{
  "n_layer": 8,
  "d_model": 256,
  "n_experts": 64,
  "experts_per_token": 2,
  "d_expert": 288,
  "d_shared_expert": 0,
  "activation": "swiglu",
  "moe_layers": [0, 1, 2, 3, 4, 5, 6, 7],
  "router_score": "sigmoid",
  "normalize_top_k": true,
  "routed_scale": 1.5,
  "balance_loss": 0.000199,
  "balance_bias": true,
  "n_groups": 8,
  "groups_per_token": 2,
  "init_std_router": 0.0231,
  "lr_router": 0.000541,
  "n_head": 4,
  "n_kv_head": 2,
  "head_dim": 64,
  "vocab_size": 32768,
  "norm": "rmsnorm",
  "norm_place": "pre",
  "norm_eps": 1e-06,
  "positions": "rope",
  "rope_base": 10000.0,
  "rope_fraction": 1.0,
  "qk_norm": false,
  "attn_scale": 0.125,
  "tie_embeddings": false,
  "parallel_block": false,
  "init": "normal",
  "init_std_qkv": 0.041,
  "init_std_o": 0.0509,
  "init_std_up": 0.0587,
  "init_std_down": 0.0587,
  "optimizer": "adam_hyperball",
  "lr": 0.00606,
  "beta1": 0.9,
  "weight_decay": 0.0,
  "lr_head": 0.0153,
  "grad_clip": 2.0,
  "warmup_steps": 320,
  "schedule": "wsd",
  "decay_fraction": 1.0,
  "decay_shape": "linear",
  "final_lr_fraction": 0.0,
  "batch_tokens": 131072,
  "seq_len": 1024,
  "doc_mask": false,
  "train_tokens": 840300000,
  "steps": 6411,
  "dataset": "wikipedia_en"
}
Below are experts of layer 3 (counted from 0) of a mixture-of-experts language model. Rows are named router (the router's row for the expert) and show model dimensions 0-255. Each number is 500 + 50 x the weight over its row's rms, rounded and kept within 0 to 999. Numbers have three digits each.
After each expert's rows: a language model's description of what the expert responds to. This comes from a sample of Wikipedia text that the model never trained on.

# expert 39
router:354438531553558663435536448502466573522557499443507482591537520549488458508484509515501560315440532478506462464509532426456540494520513427586538542425537538522516536489491518516522469449479453538582502486551487453499416516502541461515451505505547511460536516465493470463479558554549536447472526466483603516558471490560507505485478441499608495530545587458545508563465497529458620586531522548536373511472502478418454444524431457576570545496507471507525545547449498575453569518474480463571499510604432422521556518521500512446450517484457531542597466536541516559459513494493576521535465467452498454540530491448515500522513547485518561407468546426518297463502435515561591486446449523495472533520519581561520532557478511489516560557469618546511498365463441517446509527498429
Description: The and possessive determiners after prepositions, before a noun, e.g. in his book, in their own, of the facilities.

# expert 54
router:444499550499550590433473513516535547538468536542540601522486515471485429515526486543423468435559588358558517442570507442463521485448453429539582415464499444489483504425518499556486521509478477447613517510471522458461439456547481503533572556511294540476498536445532495460547498536535590445541529553450545536512518531536486474554430559401499480541591501450512540428475542486529596512451468549514425529437462490478545452530448517450512547461562443461452559499448486528477566484567554504517475563433391414534582399488459444481478534437486535438548441520537477509426552530485543491442492504395514470513594440523491538474559508493475618444511454504384430470503507431577597487474499549473519556545542519626500529448474493611468482506500556523512565429472497514423441533499446
Description: Word pieces ending words or syllables, often -est, -er, -le, -ist, as in timestream, Trieste, textile, sniper, glacier, plus car, tax.

# expert 63
router:424512493482495624452477517401471588526559518538515582526480521476552504549488491541448498397488464362476480430422443469476542505501506421517506474461521568474468517443451489476519422484407496502626479462381517517500506451540536500547481553552395571502510557522523552471530521593508558440557563544466563450513463586548509443529492517481492524476487531447462494444458536486477656524538565515538422465476541482498553433468466537507477463444491517477521587440501505564476535422519555475465445525542379508535625435463519456477506570446530489511505549526512479544477496506564502591523458468313459466483633598435528490519491517420491500467529486478441551474493531392583488543492445566424497527497477521484514563491508482573551478485561420573595505370500515552457540540523497
Description: Given names and capitalized name words in credits, lists and tables, e.g. John, David, Andy, Green tick, Pierce House.

# expert 6
router:371496554617473609472486502450507574553503481509544518508471520441548487471492475546502530401488470447605516453447538507517499530496467441573525498383540548448477572360482474594488537514433499547543454523429524488554511413554579460563498460553406519435481540435516490503531528574517506500560537464489487516601474518544513542501440496494421575459531519473516528474479511444497556473504501542502465522447564515462512503477493443513565603454596468468519549529399475492465516463493499501463528626574282482494567441518549479470455542420519453511566455473535485534453485458542522515505530494273462489505511515422508541472530495512445544506456486458501455473481432502561544490477472545511562554511529611546508526416462519522439511508528516517547505336445442540445525496491496
Description: Pipe that opens a new table row after a line break, heading markers like ====, and prefix words such as post, Super, quote marks.

# expert 36
router:383476502509514520496489466487485494507517454398548515501476536421535457509566418467505529388556561504561488436461464472497526483420453464572481501353518532519507515399509499600523506558527491499535497496473496470554416407582465441524453488452363537472471528467497525456507547611501537484516489509529576490536504559545551446538516501456491521501415558513468553487500472432502587511527604498518488554464531522465576496467446482525471525444591452461487573450332461487485528481531441478443428620500427476429577444495541496514468523390558554480565542476555497491451513496583532558542476449289496462430631434412594555515480496499519552499511531492461465498467457503630547509536485507502536625500531542548523498493490493532495457527537549540521527451472448515406483512507516
Description: Mid-row cell separators and short cells in sports, chart and election tables, such as the pipe after Pos. or Team, and 0 values.

# expert 48
router:433474497484496567478512491513393565544509490506507586516513482454489465574565497483447481459507453449507443446452524477462496531552431474537526395463550535432479560328460467522499472515447556499523496482440452513479463500602539487510476557511351472487420591402489499489503518593473501479510616460467636559561493582544545421477478509486554520485439518462533501503516481467497558518550473542552514499427506584462528509526474439534497520502490510478520586502470483495491523451493558480394399479542365490541599444455533485526443550427494438474546489498462481574498456486545515506504511452257434461488564486456566557537541519505444535490466522449518512529447452531571570502567530548472504511479490550598481569453461518501431445553473498572500538391506429566408425525549518
Description: Opening syllables of names and foreign words, especially Arabic and Romance particles, such as Mar, Al, de, el, Serb in Serbia.

# expert 46
router:417480590535510605485544495438522582567486434508518530531490530491545426464550474452436509436511481438584496420488497457484462541461452433574507483385543510472481507318480520536521508493446486478519426525406512459461478479609548498550517504491367537470456542459521515499529542587507503519514561506481636509569513531598541455522516464458498497472512578498538532517490503516478531510544532550550551525405492513467559505447453430450521475478508455454450597451469477569433523454499463518455452537470348494530601415562468519553477541431544519473552541484547495534458521506567512485495515458360426522521608549428506504454460476474540573483459547378404406528424484456534554476511441577538522493543443526517491575534471516509550506482482602588461512384452512519408517499523551
Description: Particles and short words starting compounds, such as off in offseason, down in downhill, under, back, foot in footwear, and the conjunction and.

# expert 35
router:364449502537509609446426482462461594523492486514540518543520493493532462525558476473450476304454553454592514406491490487522597515438474437514493514444487516460550486465523507453608530544433568513551466477488535531542415454566519489547467520549534497510490531444449551477562543497454516462521534521445567519543452501543546459493493482467493468570496487495505500509429517505534521530526500488506365494436518574406503436469436509508523557513539485421562514507468467533389516517569477458485485471565428434545586492530498461478418517426524514520483519455567434516480455551512475527422505488365486524453580499425542593575518527529483493467457598379475343466432421443552559532458486508379485514517482607583488515446487520513455487444483505551576549377472419543456475544528465
Description: The, possessive 's and his before a named entity or noun phrase in biographies and sports articles, as in the province, Argentina's first, the band's.

# expert 31
router:504477468523520559426496518500498503553557495436454499537471461562549429498511456486429476475476466478588488406490487492501566495480544382568450517516502488477509488361444450500525516495444561538576481487423501526475472472694475457478422527448383521490514575485491484522523533506531517516527569519551477476509493573560539430541505496505472513469508497468497551507530481423490491562518507535504360492447473559430576392479521416522557448485502452503488522490403458531501591473550446579537502553590482448541607418474536475465480551437450455496607542429455477540459475584574508482497476562384469447475577464505538535495506522488492574494473491412507366571465490485500404556472565538506514476520499453634529521387457607543474533460478539565539585481409511574466395472509520
Description: Past participles and past verbs after was or were, such as born, directed, released, used, won, appointed, and the ending -ed.

# expert 43
router:460481507477537609481471503475504471533472490486489483526494472547565391520518574498499477371456515387545505459492543508461463544513486354537519440380519482467542518421504540584559435496448579499557503530468484497463460455579552503502549567524378494399439514466519517497497546535482553495535583476498564460567513509537513456602533483512547516506547504462521512475467510476472580547493543554523420509441535535486530483464454467499502517500519448491519644490525463595464555504510492534456489634504490527497544441450539537501481545458558548519509474467471493583486491449565485512553470491234493454496595506492533533597486488464460559507491528389439350490423484487511426565522468468518531556460561575576511537501507476514460496489518525589532530454438402561513412532568525
Description: Pipe separators between table cells, especially after names or numbers, and semicolon-joined results lists such as Ret;, 0;, 1;.

# expert 40
router:553500497613565551400523583512469567538555466482571555523514561580518473464491497471493510437545549531571477474463561482437522499473497456530540409441519546508533494403524475578469516462425535459507502470428563462543446497504531541477506509544385522448544569483502557511532525514524478459534497577538527473515504541563548487566490405473478511516496530458558423548486495477451519515519530486531464494459486455471500474503384409505583448525526438499456528470417467554474549395496490496482446615482405422539503315522439453431471556439478441510563510497559465532440493513530523451508500490330465508488627459437543478468472471512451571403468547461432412497499492525572523502411529536467496564495527585670461547475437469462545396514514581519574568447523468579484468470538512
Description: Four-digit years and number pieces, especially after in, from or a split century, such as 1987, 2009, 16|84, 1,2|11.

# expert 21
router:441454520444506478497478496437517502539498476437540508506523556505543507488539486474445497551479483384645504470472462513506511556480472397452536457537547528501517510402525545493607480486479445529552509444470481506442447454496490489495493566540244560485436500512500532509517495558481479523515487525452514554591421512516542471570491471498513543495558510511551471518507527505466548493547462489506468543488497506464582506433424463509506469436479416505557672478389393500434507527445455496460551508574460467498591291528507487490505537468513527580441496507587465561534514566528525531542513516462542504520658423441508553483567556455490543429430566418518403479410502446551463480510470573482524497464495509558513512484443486484494551485465441544562571382472501536542443472557504
Description: Commas fused to the end of names, places and words in lists or appositions, e.g. Kerala, malaria, Zeeman, housing,.

# expert 42
router:446504574584550492384530485521541507565529475497561506504553502530557455477509517481404482370499530466496589381531493468453494483459503470597514454392518510459523506470474461507516536506415550464606496485443493552469521517577537524584518518510486472604448488428473507464516513599556562407504542504550559477498489514551569475538515532484468525475509544458507540500527426506488545513520524456571526524442538523433555474473430428490532520505497532490554501469379472512497490439473543501474490491545430479445479250485563535584433503355504434446506535463536494499475522508616445563511476484525522484485618544471537543449464503491529582436439499427418418502541386462494584541523511512494547571451547576582464523481526475574502524498490558558488543380448472542434463482575515
Description: The words and, or, but, & joining clauses or nouns, plus nationality adjectives like American, British, Indian, French, U.S.

# expert 18
router:450414519491523649407490589502520543553525496448521604480510512511536483575510498472481502455426439434471505446500484506525535540486469455530449493370539485492522507419471500493473504483483557453540501540517494513531411484617534468544577552494306517501463555436462491487453547561502512493474460479451534468532465556625543487574416519504560564507470519446507536442524509437509549543538554503500558452454503525496481485471456478530558564528497411554564622553471487481453575492552502590462464529473426504451526369544520524508481517418460516473516524478556480498428417519519501540518506444353479454495616468479480549509527519524456478427534571470448480493465441494522563568486505551414552577474471596568542511550519458488582528558560642576568519399442514563485445539561530
Description: Short word-piece endings inside foreign or unusual names and words, such as or in Pastor, in in Kammersängerin, as in Pukštas, ar in Bismarck.

# expert 11
router:438604467469531563385508521510427520558530481474459558478481545559551472517525558504470462405467513414536469445411517497470523484461462484528493451467525447454479477475526457540556440477407476482575477467467490461492435496689483517554441507521329514425424489480520548503520538559514531447519445495449612517559520512523458497574488478428454554489516480439519512480519516415524507543478511476512392481469517527491495451479448468553467499477517483464532559496476370493438433509538508508463479650491399464533693479468471485447472516379500543500518498539585519484457497573584459529509509461375443458509612459427506526501548473507481572484430497493505400462436481434489604496551494534461534542528497599573465533575470486477582509464532585540494507448476492543452434487515472
Description: Word pieces inside longer or foreign words and names, mostly stems before suffixes, e.g. evacu(ated), dispers(al), Wup-per-taler, rit, lin.

# expert 15
router:450517485542535645428480527546488541521491463513499624498447536483528441424561528506505463491517467444572467433523513556465456537418474488516566399543540508520513491445532576470511447455538559516548485531537507449471497473530549493576524534524421602493501514496445567493482600598494514488564537548485531461511429574564495477549471538502526547568461529425473597463465469434466561499528531468563511528474473501499590479464372351488496442429514462463495528478417537530484562447537454591456436662492388449442530505522499525532485556492469464443532517453515504587499515524498502480471551462417486485480575509479546441553499468477486557550498513475464335458427584492573510542452464543415562573477466555614530534444484563451498536541561508550573477396468537553401418495546492
Description: Plural suffixes and plural nouns, often after numbers or these/other, e.g. soundtrack-s, pat-ents, years, members, investigations.

# expert 4
router:438467530509545603423526485498432551519522454451477587506491519531550463456602476510463542397505477489557517458451533502404560497459482459527485429418531505445493484401485496534466492480545453463536501531467530455498441389577543513549409522498319505421524483473568560485497526565552531575442555520434566533582503543537526447606454495464480492550517516412531503572506482526487483526536522483522489511465512440469574467550446470536464559447428456443564566503422431489464472455470477535447495597498335449519624451536475536471537518473526470544541495527477517511436500452535480469434491521333484485529616484491518517535516480523494560503506535439475462439455424488473587488557574497528499621445473522531559548456475512508568525537548600491476517419448503514514421507638412
Description: Short first or early pieces of split rare words and names, such as symph, comed, Phyll, Reg, Diab and iv in Srinivasan.

# expert 34
router:441500509523552622451490526498474574536507540562514610500449559498540538524482456520501547432501564440577529493420522436553601444485437436555576438468469554546576506490461514578535438520446525475607463479459531450443437478635552428489457479538407580462536484431526471491527568572482568477588570535475582515592473523515554446537478513512466513529453559453514516477509562401530566468505528494531454486455515482467566432475457433442518383460516439412431552514460430565468521480519478572504481595515415462448575436530455476559456500451474489526480477475515563490506541527518508528462505468406479513437606530443571483422490526468484578506506526413461357469388520497555534472454406511476563550511533541497509547497399555583539550482519544547553519411515434466424473515472482
Description: Subject nouns inside titles, organization names and compounds, such as music, Film, Time, Development, construction, Security.

# expert 24
router:501485515529542583511481482440524576567529493538485625513519574501521469487527495502420507417530547514598488446463460478517556472475442407551504426491571537540548495464457471526507500536493557527526496480501490468503455435693488434555541514530423496478545520474519481482497520516476555525487547564560574528498441505555547463579492385488531581544509522410530490553509529453488530552537515520516432534398504596441574471469419512538537586426580489473492632584427423602423552463524490496460456572467485466514533411483534514502487539377463504447501486524469392490450520490488568516494477495468430480469546399422521521530528504465462562468479470444432299507460453426494566513455531470470521521438488531569456568520519529539465499509481612563487514406495424496386469529500472
Description: Derivational endings and abstract adjectives in expository prose, such as compositional, physiological, federal, social, political, connected, treatment.

# expert 0
router:403494572472487542378551518424437579584511455456482574575496568556576493497477446489471470460495515439471467447483523466511504494476456457547486447453519564460512474389510539554504437495499528542551486516453508439468454419578527474553565564507355468467486525471494539434557545569578505514525560468474512487552436573560502422562486462508472540440488492473534472477559555456550561522494554538477451570439557522497488514504515440558502551527491493509513547558436529477503514470510460520464465630525380423461598447516520490546434545413540488566460577550535523578479510533525520523517527543320477473415593464508595497553520513415463521460460588441427499447465492462569563534596448585441477556527508520578509575459464528517516478488496566554471480333520450562464482558444528
Description: Mid-word vowel-heavy fragments in proper names and uncommon words, such as ur in Hurricane, ou in Fouhy, al in Chusto-Talasah, plus initial Al/Air.

# expert 37
router:470482509543580569407532448473500500565515450448517564499462567509526514524500529504465484338508480482622481446489487471482499471452466428538526435438559533489437468508484487523571510492477497483560461430461500520529462470556525461565524516519417530417548471477470520495535570538492487488459518552493557491516496601546484483559448501496492521460521464494504532459493530493515486506527501482555423584399483472446502408523387430522496530469538471465524585516435439510425502451546524573430492570552404462473509278578457503494470511431459549536540473486519426495408520524532500495483554488292487508502599474404571475535489505466506532445456594459419416460469499479508497572520543572477479571494531607672494579479484516470468504507528577579569452411503476535504481476496532
Description: Years, season spans and words like season, career, debut in sports and infobox text, e.g. 2024–25, (2020), (Gls).

# expert 55
router:484450514519492572427468501443490556549520497518581551465464576529539510512490518456502467364464524440576461386508583458483526533417507421544493450472545526433511477359541465573501537558445503527629453517445485432469447511598596533530487487462403483508456503445527560429528538563434488500532568443511597515512467563561503494571440453535457532464506512463523459556453487430483555483452555510545523515448483446421503477470449432462470456445558456489550624480489512506458498484436503581439471521531323473528582406502503446464459533458555505517501540448557441567499498526516488526503472474378414487495654523401555522522462418480465558476481490441451412532441481490591568511533530544471532539520468530566532513481471537454536498495556478580507464448465421522426428466547551
Description: Prepositions such as of, in, during, at, on, often sentence-initial, as in During the war, bulk of, In 1966.

# expert 56
router:392507500529486519475462456397486481556507444411553519510489558560489437546529519552484544465471593449500480477448534497485492476492504393525431428442552465487531490333465469573473407435432549472533495497351512502551473486636566429540486528514421530434483513455543552491426530554556510435533521543470509497572508528508539410547538526469500542484420493365537405477485533485454592501472557501538542488470517478443564444581481462536480475461556454511444531552436472546446460473527414511470526545473415445449565320570481495524424506482492428473515462514603515555417587556533524532533495463444470417459570456412540505513511474513489538483518516467439407522441479470561484528509546542523469573462481500592466545531465442494438557458567520539590462418466541517475485491557467
Description: Conjunctions and relative words starting a clause, such as that, which, where, when, until, However, often followed by a pronoun.

# expert 14
router:437477532448524605501528460417444507543524553556502621513489503507541459507523482492502471412525485483487485414512497479447507539485505482570501490522549506457481563420474495551500414470407462478589584485453508456462448487649550550546410522496294523484496563446490488463573579563599514448500547483473562549516453505579507472550497510462489553566492547470491498444470486464451547512455528499532452507434494455527569444519443466553497546473504467521559620535524485492449506487477517451446464620506395476541661414562534496516474501382498496462587518518573505485421500509548509504500477450309551415441597556464528515536470508525506508461445494513467483506491590497551609549456503558481566565496478529523486588430456501491523478511483484552573539494482516573483498460587507
Description: Given names and name fragments in biographies and credits, e.g. Paul, Ward, Frank, Bern-hard, Sarf-raz, Charl-otte.

# expert 62
router:404428519431530646415489497438463574502518502526558525522476524472539478533519529506537534522490509482548436404485499478519486503462510468619538509519495548447494541388479460478481457510487494464552398515463535502503431507735507463561530540517373512448509492498547511511494471549525537427498475529496597483526538509537488440502509562440492529463497492510545517506514506493494575514571472538499366454471525531449503457503395464565488510439544509438484647531453492474476540470544543560452425550561439500488662417499505546432477487491630526509538485484515487488420489504543503534479488517431510500451541436449529543509557509519519529430489513490471246483452533486490463494538519550549576576487452553541496526541499509467419527540506563504495471417461456525497418473523563
Description: The word as and naming or role verbs, such as known, called, named, use, serving, in phrases like known as, served as.

# expert 32
router:481436489479552693409474439463509445525442515488525501472435492495540438487523498510513485334498439410571481424430538489460499495453537427540573428449534482524493444351493461588505422535463528523598471482491543476466514433646564521576478535493337530442464546490462527445538559551523503455537494552537615526527479543554561498522477533476541497500513480412463433486515530454461596507505498547595443568459486506466520440518444393553494512512500449450562566493475449514461504464476504501455437614507446450503530389549525502475500505430506496502546464501483476502466493515522552499496495479259504467430583447435510556516515490499501521482513540444435427476456477409530520515449515517518546555505456512519506528475482501492487507475547570576509505514440460519483443492549486
Description: Pipe separators and numbers in Markdown tables of sports statistics and match results, e.g. | after 0, 1–1, 2.5.

# expert 30
router:451457483453552596505474485445521527530485412459568571500516590561528456489504458532491503386470539435451514461494489490497465471483488452514567464425529588470545492377554539588494551511455500511479465491474517538506437428597535455498469578516328529497529526501484605483501502514548528497578571417436588434453480531574544450510486547431492522513492549469559485482507491566522516523544518449591515508477557452474476466486449456506515490485496399471512559497432451558445510487536464568508461590489418438520568444481561440530424551483579508508555508491519485447427476548530534488516451420231506530504584434456548518585543530479481544513481520445483480549480459457540570508479521575502502517492520556561531492462438498511484502546480690536506466424521467544489476470607486
Description: Single consonant letters or pieces in Slavic, Hungarian and other foreign names or Cyrillic text, such as b in založba, j in Adjani, K, Sh.

# expert 8
router:445569549574549534464499545470405506550527527545525527523553559526563487504482464490460494462456492416615499497569530451481554495490570394593582370461501504498489510371468476496472466554482511482519453527471472466506477447589520504568517544563363498457555488533489583475523561533560489411532472473455566471499418542536562442532478562459476552543495641462507501489520540491506529515622521485565368481415561541473533530501496419489531510502535433455543559491407444552467525457504480542475434534518531476489637425506452465549502533510553497479538481437507505471471511498535530549507513450334493471470618577471547472529523542504513551460504459459436477510422508400589518515472550566525565544469558571584462537485460486457470500512556578613584526558486512602565454489530513
Description: Forms of be and have right after a subject in biographies, such as was, were, had, been, being, became.

# expert 53
router:520506445506480630444530496476551630593495457468509578473467536477520479518502455503500478426533554474592515432499481494508517562417458461580504474489535485490466493433461500503471466461455499497554509570373489467470507456671528483543521483497393507534496507459511581471558491569553547443486544457542577545602511503526507446587500512528566553539531477450492512475493530526490625524479542512490500457452474564449509463528376511569551564493498472483491627425404422453378513514492437518421444610477394442459633441507541499466524536426471535520533524476487460514429500465532420440528509504458447460468589470425528510541465472452470544503470488457483357495421534466592572538484469590545552551470497505512520514525487556446499492497538624574586518420452462505488487484477478
Description: Short everyday nouns and adjectives after the or a in general prose and results tables, such as point, tie, home, line, vote, record, Loss.

# expert 10
router:491494512469539641407543528353424467551535486556573573522565453545541482459512459466493461438518529442607504415477569501443510521431455377595503472434530534514457518511465580538543568481457492495502482490487531425501453428600571489551560542517406555481558512515461514487521501558530493502521530477484504525501442542522486479552464479511468532511516539419467416499489511459510528545500497522572499510416499513429503413523441413523518505494581422488518611490455402537460598471479515489410484554520350481566500382530526444480474493565488462531522493503463454559461507520567499566527441461331465508537562491377557526526504444479492520466487570476473476464419502451548509529535454598493496573464534573626535516462506495495470543483452661565506490450523472499462439512500535
Description: Line breaks ending infobox fields, list entries and table rows, such as after District: Follo, plus wiki heading marks like === and =.

# expert 49
router:448484585500513636521529449467511604524478503479495570549454614476485474479517430493444511460524510451556479477448544475507509466462514441561541487423559503475508493426521487547492497517431605497526439542456556525511403429547544534550480533512501501553553530516499463460535544551417517445495524522466564537493444567568526468589494477456509556492549499440512464499462511495388595487522571501555497491451480575446490434496460554496526431463593429440546615553483513556479475443511506509501493595567380422526529458513604520464524549363530488548494569542484442519495513561517520536527490475339457502501634486415538498410499499495523607469549568395477410496427416516604570573520516488524511531449564546542510513479441535486504519458497591519518532367468471587433506479487471
Description: First words of proper names for places, institutions and people, such as New, United, South, National, St., and middle initials like J.

# expert 59
router:445474540482528550418545499457532448523521468569487472539545609540475505470511448491434489365476539476605508437438525493480559565494469472593533494477591518474487545459538512593524525498406485475539429493528526474443510465550572483495511524548417486462577482417526509468492492548591522485508584494535550459531527559564567464511471472450563540507512508461527572552478583473473539530558518522496427505496514496468557481543468430496557549473507510491476569522464512532475509475502490538469483587506388407467638391506493523401497570379413461539523502496554410505432489573513472496530475473229459429474551529483531515458531512497492572454512509415463444535448605499560544497499492610470538552457546559487467508533452523479477563536498438542510577469538481630484456482563484
Description: Pipe separators between cells in sports, music and filmography tables, mostly after names or dates, plus country codes like GER, ENG.

# expert 41
router:338512521541534618455508571498472540529549432544522638538490592572524481475538446523500445431474550421629525531510501477487489489491492511595535412431539494515515492497495488533433436498504515512538521498433525550491469484589547463514478588508455501427531484463468458462521536537554502406566461509553567438502433515538525419568498547488471474512507581442482465487478549523494545478516516458593457466375505487465507485472515427514518492519557485462538550453392478520428520485513493515410490638524435429474539455467515504484418535508474494546516553485517478508524502468545557522574562455433468483484692450476537532523529539539528471515465535493459283474548519463595576510497462509490508535455593518568534454474464544453528482542538513523599533352477463506455431504507451
Description: Common nouns for organizations, buildings or groups after the or a, such as church, army, team, government, school, opera.

# expert 13
router:372499510552467591458519522468461532534571464518498529523549445509524458503510440477520465335507545435527517466444523512472535512495478477591542400521531552466552499413481524586559440462414473544558474473446541472475486475538545530583467563526394515482496510521509543416506518627500510394516514514539500478553571525522523493527458532467507497458547510439545517473489530510526533532540501508532479534431559599471485548490514508521548533420554443445479606492466478522494604449505430565533496586484375468489537313515517512512477576473549559482473476439568476521473493527551485559534524555264462504472485479405479480539506483434553537464449521471457412509411455493514499495503490573507507566479461530560548503435527489482517521519506583593562477480516410562380525453485412
Description: Dashes, equals signs opening headings, quotes, brackets, dollar signs and table cells, plus name-start pieces like Be, Re, Me.

# expert 44
router:418430498557512645450488503485408604489558457530531513536551554498526488501555502470462488415520493530548509442487490518488521515486467448518569504438538511449469540368485443594457402504437503522626493488500529486461461496573518529569510547556365512388531545548473546492478487594524474505518477531542630498508426597566519460613464446476520572494481530470510520482501516413486503507514590468450519432455498417449517515502506481490558532434506519490533594487535427542470572464535545501524502483534404448500655452520529428525494602510560471435526474521515485501445532522536543456444415506514487485519634462467563587559540492488454591501508589451396431511460494489609481530496490625472556562501546525495479535407483517495468488466564578520533545535446435520453453468549535
Description: Prepositions linking a noun or verb to its complement, mostly of and for, also including, regarding, e.g. praise for, House of.

# expert 50
router:452533514519491587443459488441500506557535479466542545522441594553511486466500428457459468453504491438569436437520535487406536514429501417539488456425515521517518480474513504495482465519430518509578543464416530425455442443560562541518442555501442590406529481473452503441527555576538527454510498496464538504446464481614523459556554476473457516520524569454522518475479474455491603495544536501609448514421490477525484466486490417519534462420519470459497610468498477527450549437564498494472485627474316478501562463564557483497480567452476567550486538432562465489441466519519474531521511432326451485491668546460507528517479494513447554444526552469449352513513558478551499567456515605455526556464533577565510513502426527540547544511491559585581512405449434547462468458513505
Description: Final words of proper names for places and institutions, often in infobox lists, e.g. University, Hall, Park, -ton, -ham.

# expert 47
router:422438527551513597471469466425525531569539469463513544495514540507517437515503504447502445302551450365584475457469579468496526549478487487528514433457607483491479449448507484602526516513479525513547529461476503484515437461521593486549436560555362570450514578490572521427506525513470516537514537498504557470558509472560491464583410508506519507471547556464599444469550467507456507475556540480537518490503528516471531431476453417521505337441532443432429527477395511546510541484496505521424471571521343410443518422544511551452469524472528487413500470480540487509478460488546489502518464464298502446511515450495565499444534494473522505442508556459475466478446580457565611519517508506477547515564457584490533508452473546509498510443461510534580517475458499560421441557567470
Description: Month names inside dates, mostly after a day number in birth dates or event dates, such as 1 May 1992, 24 August, born 10 May.

# expert 28
router:420450518518542569469475492538459582566506509438465463489476562526477428543485538530448470382503508480634523431483511523489526496562504542572507436483542450397479519470445482544466527451489541432581450509498545480519466436571582504554495495534372525445548545518504519462536501543501436508518484477471513523555480554559595423521485513447510565478536500419592496474435544510496497491548473456568524490463528500462545452468427502503553524502482489455455642566521403491493562487521470548468488564522376494549559446547525575548523557390567489560511525461563368543486491544578501546533566493365453417521550471465560493584485490465475521471451580465502334514442513477663504534499490556525500488497521565533464481507443540459529466507598474543552523375512491599489479485590452
Description: The preposition in before places and years, as in born in Marin County, plus colons after infobox labels and year ranges, like Genus:, 2012:.

# expert 57
router:407513556594531570399469551379530573546481524478517505480513525492553454517520465543463532447531511440519501397454507473472563456477480457539456382412582482442476519405493514519541447503446529447567434422380509557434518434575520521554546467499427504481475456509556533402437522568489492464525515477464580481504531571526530542597522480488511464507467548366500522552509479402473529477504524547606403505417528560451551496548484428542537497466550453428542551528474446463494518502521512473536475541553406458431536408554511519430471574447502505496523483439490462510451515521491478536480526526415538487439629442480603485470522575484493536460427565383449409520534476553610493495525539509542502537439547516561526619477433487495460492497549484502619542416523543562439444539546471
Description: Words at the start of sections or lines, headings like ==Career==, Website:, and conjunctions or prepositions after breaks, e.g. and, of, by.

# expert 3
router:455519486504531604452511511476532526557535453502533551534530599521490458478528454484474454378509477431580468463510464543429505458461496408557600480469537501496517493469539515490544490531481529456550482457434534476455442477653568438478481488531398567474501489563477519481487539573532529502523530573447548505514516539600495469546501517480502586529512571481549468443501502427477515515482541484559387500395522525467490436494404509531513481432486397492504598499452482563450485447500524589533490607503316407454524375550517511449510508466463490505478559517514418559431551565552541511574524512340472496497594520385519557543529530497444550434432521480454441475466568378534493538500506520476514524476489553544512585522407555514503517490531584549605561432434492529504437482489472
Description: Closing parentheses, brackets, braces and quotation marks ending a name, title or code, e.g. (D), "Jakpot", CO2], plus stray word endings.

# expert 2
router:452506449473597540478448453462456531535510529545558590549519527542501477476527461488436492437488500491571551507523510438476549486455454407493552427488484512415563447347504522561608512507451493507564530465493541465491454494621544507514482444493364508432529532480604480482510577635509494466503532503497556534533435561583508519559465529492420590462503546444546495537513505536462561496542554508505448492434533443481491445529465423472470528483517429495533539491483481559486575537488470495532446518512397419494612422519520441511525498530523529508486478418532524529501512522528507523483443550211451421457645466461531575529477515475496552478485529440434513469437461432512548537532536511469533536467514536658478521439470476517579523468493528590478472487526492562492550495511493
Description: Short word-piece fragments like f, ip, ab, op, ep inside names and rare words, e.g. Ios-if, Bon-if-acio, self-de-f-ense.

# expert 26
router:415476568551516627456527487452432611482516482447549565468517466486459456446548553507542452458513495421567481427437513444479542485513458349508450446522597524456553554387454461546578549564426506510512457512419492527478480465504527475586470529497371553511463433491537547476487555563515563534550561511417535473550491494529505424505469458448585519533512584462531473444489541547466534537564570512512469493477510522463497501470452435531495585449545405454514505494420517560464519478499516521493466488584367464481646433462491516532510539430523467514573472462490421613496537476501525472524495461237506473495553481487494475485530500479519582455520532446421449487440472468481498526537466489494520546476550550508537508497439428485478478444506565510464545440465468587414490516587477
Description: Opening pieces of split words and names, e.g. gymn-, decl-, squ-, Chau-, St, Ch, Sh, plus non-Latin script bytes.

# expert 17
router:503518496599577647464434462419505621476509533513501524520476602490468470535509467533447486407478526465565543417486561480461509521481469456516520448464508493471497559382438519578543470537428461492558530524528534579503411520574487479463513472483357538495517457467568556523496580551575475466470545538449521498597423544541526552523481511497536532519550497487552568532503508418448471582521573534519500568440566602422595439525478451497497548513501447476470582537552520559496483500517451476439443531520364521537642426434528539490461473442537516454445557480537442536511533525503516518505519496490546499413553523439465496493548490491498566476471532487444469475427451513591410483507442579536525549477513551658569540487400508495443442550543550527574477379468529594469435542528480
Description: Prepositions following a verb or participle that introduce an agent, place or partner, such as created by, event at, popular with, due to.

# expert 7
router:370479550490580636475517512422489477515491434505531577485480478536472543504521454519496452389496478451539468418477491530457526540466539447596497487429521527556521521307471509478506427508412538420535481465429478525408490460597518511573415534556396557443542560456444516461513564526502549483543498529521584499531492561603561540584444515494498510515499458462542459465559477506486550506488531533496423497428545470462565461479519476568498473481518455517476554493391442470480573490468508568516487516511335482505545460484503502504490501436479537467520503488512515500506495529518578526560536462374477532461611457452572486558481533446500586453502428518434332455439532443527472526584486521432526544497502544569526533450396428505552456499481595539584514402483526512440450523488461
Description: Pronouns opening a clause before was, is or had, such as he, it, she, there, they, this, often in biographies.

# expert 51
router:420478507529524613438419469534508491542480499508502601494483593542535483564530489482499464441532573436588468476467478492490505490438407498458494493376504536523458512459498510564430479505469608466517508501486501536511516465540533533533489523543449520463503496497512516477518545528561531553465508547471622466590527581605516475561488468440463564458446496441528539464479458565446543494510518446509440545437474518459522489480448470517565507481528428455480548490432404532456538511507491509484459682495363426501546428560510479444525544478551468570494470446435494440467507565505510555482558490393509514442650539428537519490570470525508507485498447463502323517457571433587457516533481550455592556513512573618498594465404538463516527531505574607510486383468434498464463446548510
Description: Common nouns in headings, infobox fields and titles or after a/the, e.g. List, Award, review, Place of birth, version.